From a checkpoint of a small mixture-of-experts model trained on Wikipedia.
Training: a variant of Muon for the experts, 355M tokens, 5414 steps.
Below are experts of layer 2 (counted from 0) of a mixture-of-experts language model. Rows are named router (the router's row for the expert), up (a neuron's input weights, with its number) and show model dimensions 0-191. Each number is 50 + 12 x the weight over its row's rms, rounded and kept within 0 to 99.
Before each expert's rows: "comes after" lists some tokens at least twice as common just before its tokens as in all text. This comes from a sample of Wikipedia text that the model never trained on. Tokens count by the router's weight.

# expert 200
comes after: ",", " the", ":", " of", " The", " at"
router:57 48 79 29 56 29 63 18 54 55 31 68 51 33 43 52 41 62 58 40 38 44 42 51 48 50 31 31 55 46 41 35 59 48 41 44 47 83 37 59 55 50 23 64 68 41 48 71 57 53 54 43 68 70 56 56 33 41 26 40 33 55 44 49 36 58 40 34 60 58 59 41 39 57 43 46 29 56 57 44 28 61 48 65 38 50 40 45 48 71 39 41 38 52 38 38 60 43 60 67 15 65 47 33 36 52 47 59 42 56 41 60 28 57 52 48 49 41 36 55 67 52 63 59 40 64 56 62 56 57 48 45 74 43 54 37 42 66 57 55 58 50 55 49 30 31 52 51 60 52 58 50 32 53 33 53 46 65 53 43 30 55 51 68 46 50 47 38 41 62 59 42 44 37 48 42 45 47 67 33 66 51 44 67 21 43 39 59 34 61 55 49
up0:62 49 60 50 28 44 55 44 55 43 29 47 67 47 60 29 49 56 50 33 51 55 57 48 42 47 46 44 48 43 61 43 38 46 49 42 58 50 64 63 68 23 48 46 51 41 76 72 40 28 28 30 36 45 43 50 44 61 50 52 68 63 41 04 42 33 50 51 53 36 69 41 59 51 51 52 40 43 60 40 53 56 70 37 33 53 60 58 63 47 54 56 52 67 50 46 42 34 63 33 42 69 46 53 52 41 59 39 67 32 49 45 68 41 53 38 29 39 62 62 20 67 57 61 58 39 51 53 43 50 41 44 38 57 51 54 58 54 40 28 66 64 73 45 48 48 47 56 23 59 34 44 57 53 39 35 59 64 51 50 52 57 36 55 31 65 45 55 45 55 47 19 50 42 46 51 51 33 48 67 60 38 44 50 33 39 38 50 29 15 50 50
up1:64 46 56 55 44 31 48 61 56 31 51 39 39 52 62 39 58 74 71 47 34 36 45 37 85 42 51 58 62 60 43 57 54 51 57 33 43 38 34 61 53 47 40 48 26 48 72 46 41 59 49 62 39 55 55 43 44 53 48 68 38 48 53 56 45 42 42 58 35 35 42 50 62 58 47 27 39 34 43 49 37 52 60 61 43 48 46 56 41 48 48 45 56 52 44 45 40 48 34 52 41 43 62 58 51 65 44 55 64 73 60 15 57 51 40 58 41 55 44 57 49 70 32 67 61 30 44 33 63 63 64 48 60 72 18 50 37 71 72 41 53 62 53 31 59 42 46 29 53 51 57 59 26 62 53 58 27 46 37 37 71 39 40 49 45 46 52 80 52 69 38 28 61 52 20 45 46 52 50 47 39 70 58 46 49 45 39 34 45 66 41 49
up2:45 46 55 40 51 46 53 21 48 49 53 42 71 37 66 43 57 63 53 60 57 41 48 30 71 40 70 73 58 38 32 47 68 64 45 45 39 37 34 47 39 67 54 50 70 60 46 29 60 38 57 66 60 60 59 65 56 81 63 58 52 54 71 63 58 62 49 58 59 60 47 47 26 21 52 48 57 64 38 74 53 60 63 41 77 32 32 67 47 33 57 47 50 49 59 49 51 61 44 57 51 73 50 32 64 47 32 61 60 52 53 38 71 29 48 40 19 20 51 54 46 39 41 38 48 62 47 46 64 50 74 45 52 51 43 67 32 63 52 58 63 43 49 61 61 54 65 39 49 55 65 55 49 52 52 50 38 38 57 51 45 38 47 41 70 60 56 47 53 42 45 53 59 47 48 65 36 65 63 55 53 38 54 48 35 72 31 45 53 69 39 55
up3:59 43 27 58 59 46 65 50 65 66 39 55 59 42 65 61 39 53 47 38 35 49 58 62 57 42 57 80 65 41 45 53 44 67 44 46 68 63 29 52 39 49 36 41 52 35 46 59 56 52 61 46 43 47 50 50 58 64 75 45 49 44 42 54 49 55 21 46 37 50 46 66 45 33 48 62 52 71 76 49 29 54 59 35 57 57 62 57 58 46 46 16 46 69 49 49 37 44 51 49 52 54 28 28 46 55 42 43 43 56 66 53 45 51 46 37 47 66 57 23 72 44 33 51 46 44 52 48 53 01 70 64 39 65 54 58 56 71 64 47 65 49 59 47 44 36 50 57 41 55 32 63 42 41 56 44 42 39 31 69 54 28 52 58 60 61 45 51 67 46 49 66 37 32 58 42 54 28 41 51 56 58 50 44 53 29 35 51 36 48 24 38
up4:58 45 74 65 38 49 49 54 62 53 43 43 59 58 63 43 58 55 59 32 65 47 50 67 57 44 47 61 59 50 44 51 65 46 51 44 68 65 52 68 47 38 36 36 48 73 69 45 66 67 30 52 34 51 69 24 47 42 74 52 37 72 42 42 70 54 48 75 58 56 46 39 41 52 57 39 60 36 47 31 39 36 60 43 37 53 47 65 61 40 42 27 55 51 55 39 38 45 46 43 49 59 62 49 45 49 37 48 78 63 52 41 63 72 37 59 46 57 53 53 39 42 46 45 68 54 45 54 56 51 71 53 64 37 52 54 50 61 67 53 44 44 44 26 16 51 59 43 46 51 81 56 33 69 67 41 39 42 17 47 44 27 30 51 54 51 41 63 54 71 40 53 42 40 48 50 55 46 38 79 42 66 60 45 65 65 58 36 56 49 37 44
up5:87 42 49 51 40 55 50 45 63 54 41 62 50 57 56 62 71 52 50 76 56 36 72 43 34 55 44 41 56 62 40 62 62 61 58 52 52 63 76 60 47 46 17 35 69 48 69 54 36 44 47 47 38 56 48 40 38 63 59 53 58 51 46 40 47 29 67 35 48 51 40 39 52 54 54 80 49 56 47 57 44 49 63 56 44 31 48 48 48 38 43 39 47 44 51 46 20 50 46 57 42 30 52 33 35 42 40 45 54 72 54 50 64 56 64 19 57 73 61 45 47 67 58 41 62 40 63 59 52 49 62 76 56 45 42 67 59 63 41 43 48 50 49 69 55 39 44 15 42 36 61 32 33 46 56 55 38 39 53 51 52 57 41 62 33 52 79 56 58 60 53 59 47 53 27 49 62 54 47 47 57 40 40 49 25 33 39 50 67 40 52 69
up6:54 43 46 64 34 47 43 51 46 42 27 43 49 56 59 28 69 48 40 33 60 47 49 38 39 59 69 47 60 60 75 52 42 50 37 41 60 56 45 67 80 66 47 54 50 32 61 58 57 52 50 46 62 38 53 34 53 53 37 55 54 42 66 67 59 48 52 34 31 39 34 64 55 22 42 67 50 62 58 68 61 76 18 63 71 50 50 52 54 47 34 38 56 62 43 39 45 43 49 71 28 52 61 38 55 58 64 48 66 34 62 56 31 63 52 55 66 33 61 34 73 51 62 49 56 58 44 47 64 42 60 67 55 41 38 43 51 40 28 56 54 53 47 70 63 37 74 38 46 61 41 34 49 48 41 49 54 49 59 65 57 40 38 67 61 56 55 33 59 31 47 32 51 59 41 67 27 58 45 52 60 55 38 37 43 33 33 44 50 58 48 78
up7:68 39 62 66 36 55 50 41 63 58 53 33 40 45 57 07 59 61 51 45 48 34 68 92 50 58 45 51 57 62 65 66 57 38 47 41 62 25 67 49 56 52 44 42 47 22 50 53 41 65 42 35 44 51 46 62 67 54 53 33 59 43 63 66 69 31 51 47 43 35 53 36 36 35 64 59 30 47 47 42 49 45 58 60 63 58 40 49 53 52 72 39 35 78 52 44 28 44 48 42 41 33 20 36 41 61 58 53 62 58 38 41 62 22 46 53 44 57 44 39 62 51 67 43 58 46 41 51 66 63 53 57 48 32 57 33 49 49 49 53 52 64 50 60 54 46 52 53 36 59 50 33 47 46 35 39 71 46 49 52 48 39 50 60 75 62 52 51 60 64 41 57 56 45 47 66 46 26 60 38 57 50 49 54 29 33 43 40 50 31 68 67
up8:56 31 47 61 40 35 47 47 53 73 67 46 62 48 56 51 55 41 61 58 49 46 74 45 64 20 50 55 43 33 68 52 58 62 58 26 68 56 48 42 52 66 38 50 69 46 45 55 37 50 58 55 43 62 33 37 63 65 76 54 38 49 60 51 79 53 40 64 59 57 27 34 58 29 29 51 55 59 55 44 40 39 59 50 50 48 45 43 44 65 62 66 22 48 57 40 12 25 49 61 43 49 30 49 56 49 39 68 49 43 54 54 50 27 45 53 42 79 59 52 30 59 53 46 54 36 40 50 59 35 49 52 47 58 52 57 46 52 66 41 55 60 30 42 57 34 59 60 75 41 49 32 54 42 66 52 50 50 32 57 41 41 50 35 52 48 33 56 62 56 29 61 59 34 55 49 40 36 58 62 32 50 63 32 45 52 53 31 74 41 45 38
up9:76 39 56 44 36 41 59 62 43 57 49 28 61 52 51 33 63 67 65 48 54 51 50 43 32 48 56 54 64 50 47 47 52 29 36 30 54 55 32 59 39 48 53 52 48 33 51 50 30 55 58 54 60 52 71 38 38 39 51 46 42 49 62 67 40 43 57 31 51 55 52 42 31 25 50 63 56 49 58 55 49 57 66 38 53 47 34 46 54 42 40 76 36 40 50 66 58 20 49 46 45 45 29 03 53 59 43 37 33 57 29 36 36 32 58 79 36 32 64 43 58 42 36 60 65 49 80 53 57 49 51 41 46 62 53 67 47 41 43 76 51 23 72 40 48 48 41 46 41 49 37 39 41 47 63 54 46 60 34 46 45 54 55 69 55 50 52 26 59 36 50 27 57 48 47 50 49 42 44 40 62 53 46 54 33 48 34 67 41 39 42 61
up10:70 36 61 64 12 25 33 67 45 52 47 60 37 56 80 46 50 50 47 44 47 35 45 61 63 39 50 28 39 52 48 47 46 57 46 63 70 51 38 71 66 55 54 36 73 33 43 43 57 38 67 66 53 39 59 41 42 59 59 57 83 34 34 58 42 60 62 45 36 69 42 57 42 41 54 64 52 57 51 46 69 75 40 49 40 41 57 59 59 28 36 34 44 50 45 28 45 32 72 61 44 57 52 58 71 44 37 48 47 58 47 38 53 52 43 43 35 54 48 47 39 56 49 46 62 61 50 39 63 50 56 66 57 38 44 55 74 75 47 76 58 58 44 32 25 37 40 23 41 51 55 38 71 53 34 55 53 56 48 42 41 39 47 54 53 53 56 50 42 33 41 47 37 59 66 57 59 61 59 22 57 55 50 44 36 47 53 48 53 41 46 42
up11:54 34 59 48 38 42 58 60 37 58 62 45 55 62 35 50 42 57 61 73 44 66 45 68 52 47 38 64 51 54 38 39 68 49 71 30 43 35 38 64 61 59 44 37 46 31 79 57 30 52 54 51 63 41 45 40 55 62 64 64 33 35 52 67 57 45 42 37 20 43 39 44 39 32 30 64 84 75 48 67 40 49 63 44 42 47 53 55 49 63 29 48 65 59 33 42 34 51 65 57 52 62 54 57 26 53 66 49 52 59 43 32 42 50 56 59 62 72 71 55 48 41 41 41 53 42 54 59 74 54 63 37 51 50 41 38 36 58 58 34 60 55 45 43 55 28 53 20 57 45 41 74 64 73 48 67 42 46 58 57 45 53 40 39 42 55 36 51 45 52 46 44 47 58 68 61 29 57 42 52 40 38 52 33 37 50 61 58 59 43 39 67
up12:73 23 59 54 32 21 45 56 48 52 27 38 38 26 56 41 31 52 52 52 52 59 59 48 50 47 41 44 21 46 48 57 44 51 71 50 57 55 57 56 22 36 49 36 36 50 47 36 45 58 55 34 65 62 67 55 39 50 56 61 45 45 58 39 42 24 44 33 57 41 38 51 67 46 39 75 57 61 72 74 46 49 55 56 61 57 48 64 68 54 54 61 39 37 41 37 49 51 55 29 44 34 48 14 50 61 57 66 51 45 39 36 55 36 33 51 44 40 56 35 35 64 69 57 38 46 73 65 45 54 48 46 51 43 44 48 56 60 45 46 44 68 47 38 55 49 53 55 39 57 46 57 46 77 25 45 43 46 49 37 57 54 50 48 36 41 38 31 38 73 55 35 62 48 44 43 54 33 48 55 38 35 44 37 43 49 40 63 55 14 40 64
up13:68 24 30 49 39 54 58 35 58 53 30 36 43 60 63 44 47 28 59 44 55 42 50 63 50 39 48 60 27 51 38 54 42 24 64 53 55 38 43 56 53 35 50 49 71 33 46 55 41 33 64 55 61 64 51 53 37 53 67 60 74 35 43 52 50 42 56 44 53 80 47 71 33 33 56 70 60 69 65 49 42 60 49 48 48 41 37 63 66 40 69 63 38 31 72 26 30 22 49 50 27 56 48 49 39 55 40 44 62 58 64 70 54 76 44 32 30 60 72 43 38 53 43 60 62 58 49 42 67 71 46 55 54 60 58 61 48 54 25 56 49 61 45 40 37 50 34 46 48 45 58 67 58 65 40 34 35 43 55 60 48 41 51 42 40 34 54 52 58 32 44 39 41 44 46 38 58 58 55 38 55 76 41 62 48 49 42 40 52 59 55 52
up14:50 32 61 65 48 57 44 37 43 43 41 47 47 39 74 52 67 50 59 40 45 63 52 63 49 57 41 27 37 47 48 38 53 44 70 40 61 53 76 40 33 63 72 31 38 41 44 82 46 53 57 33 62 30 39 37 39 42 29 46 28 57 49 48 19 59 58 49 38 66 47 35 50 47 46 39 56 46 59 60 50 45 56 59 54 56 56 55 44 59 20 40 44 87 44 61 53 35 60 43 54 52 35 29 54 55 53 58 64 50 42 53 39 43 45 48 63 57 44 46 73 55 32 49 50 58 83 42 45 57 46 42 46 62 50 22 49 55 42 56 51 61 62 50 57 35 61 53 44 59 43 52 49 76 50 64 38 40 47 48 44 34 38 54 36 51 53 52 45 67 62 76 60 34 39 37 56 56 45 87 60 68 41 36 48 61 52 65 61 43 42 58
up15:59 34 49 60 45 54 41 43 35 66 44 52 40 64 59 37 49 41 39 43 64 45 58 48 63 50 52 66 56 38 42 37 43 38 45 43 50 59 64 77 51 54 33 45 41 30 51 59 39 61 57 39 37 17 41 53 75 51 55 68 44 77 46 68 47 33 25 35 47 41 47 63 45 40 36 63 34 50 44 54 47 53 49 46 46 69 44 34 31 22 54 53 47 39 50 42 36 42 42 59 34 72 64 31 47 65 48 26 47 47 35 50 58 39 54 51 48 54 48 42 36 57 50 51 31 49 64 55 29 52 70 26 28 55 68 50 52 53 49 55 28 67 42 59 22 51 39 66 53 55 23 51 60 66 48 60 56 52 46 52 49 51 36 62 56 74 43 40 52 60 37 52 83 49 53 48 38 33 29 58 46 71 53 59 52 52 56 51 25 59 56 50
up16:70 41 73 29 32 44 54 49 41 57 37 32 37 59 51 29 54 59 48 44 55 30 63 73 50 80 40 44 61 44 39 55 59 54 49 44 35 55 46 42 50 58 51 51 54 45 48 59 23 33 54 17 17 49 67 27 51 61 30 44 44 48 74 57 42 44 66 48 46 70 64 62 43 39 52 58 45 45 55 41 50 59 76 56 73 50 57 50 45 38 40 49 48 70 41 59 39 41 69 61 65 64 35 43 46 57 30 40 45 38 36 50 37 45 55 46 44 42 60 52 49 72 50 44 46 38 48 56 52 35 63 51 60 53 66 74 50 48 38 54 77 52 53 50 37 44 49 60 32 36 34 45 50 47 25 44 51 43 75 49 51 26 50 32 38 69 60 50 49 68 56 27 65 48 58 60 55 51 58 49 37 33 49 42 52 42 46 48 32 36 50 54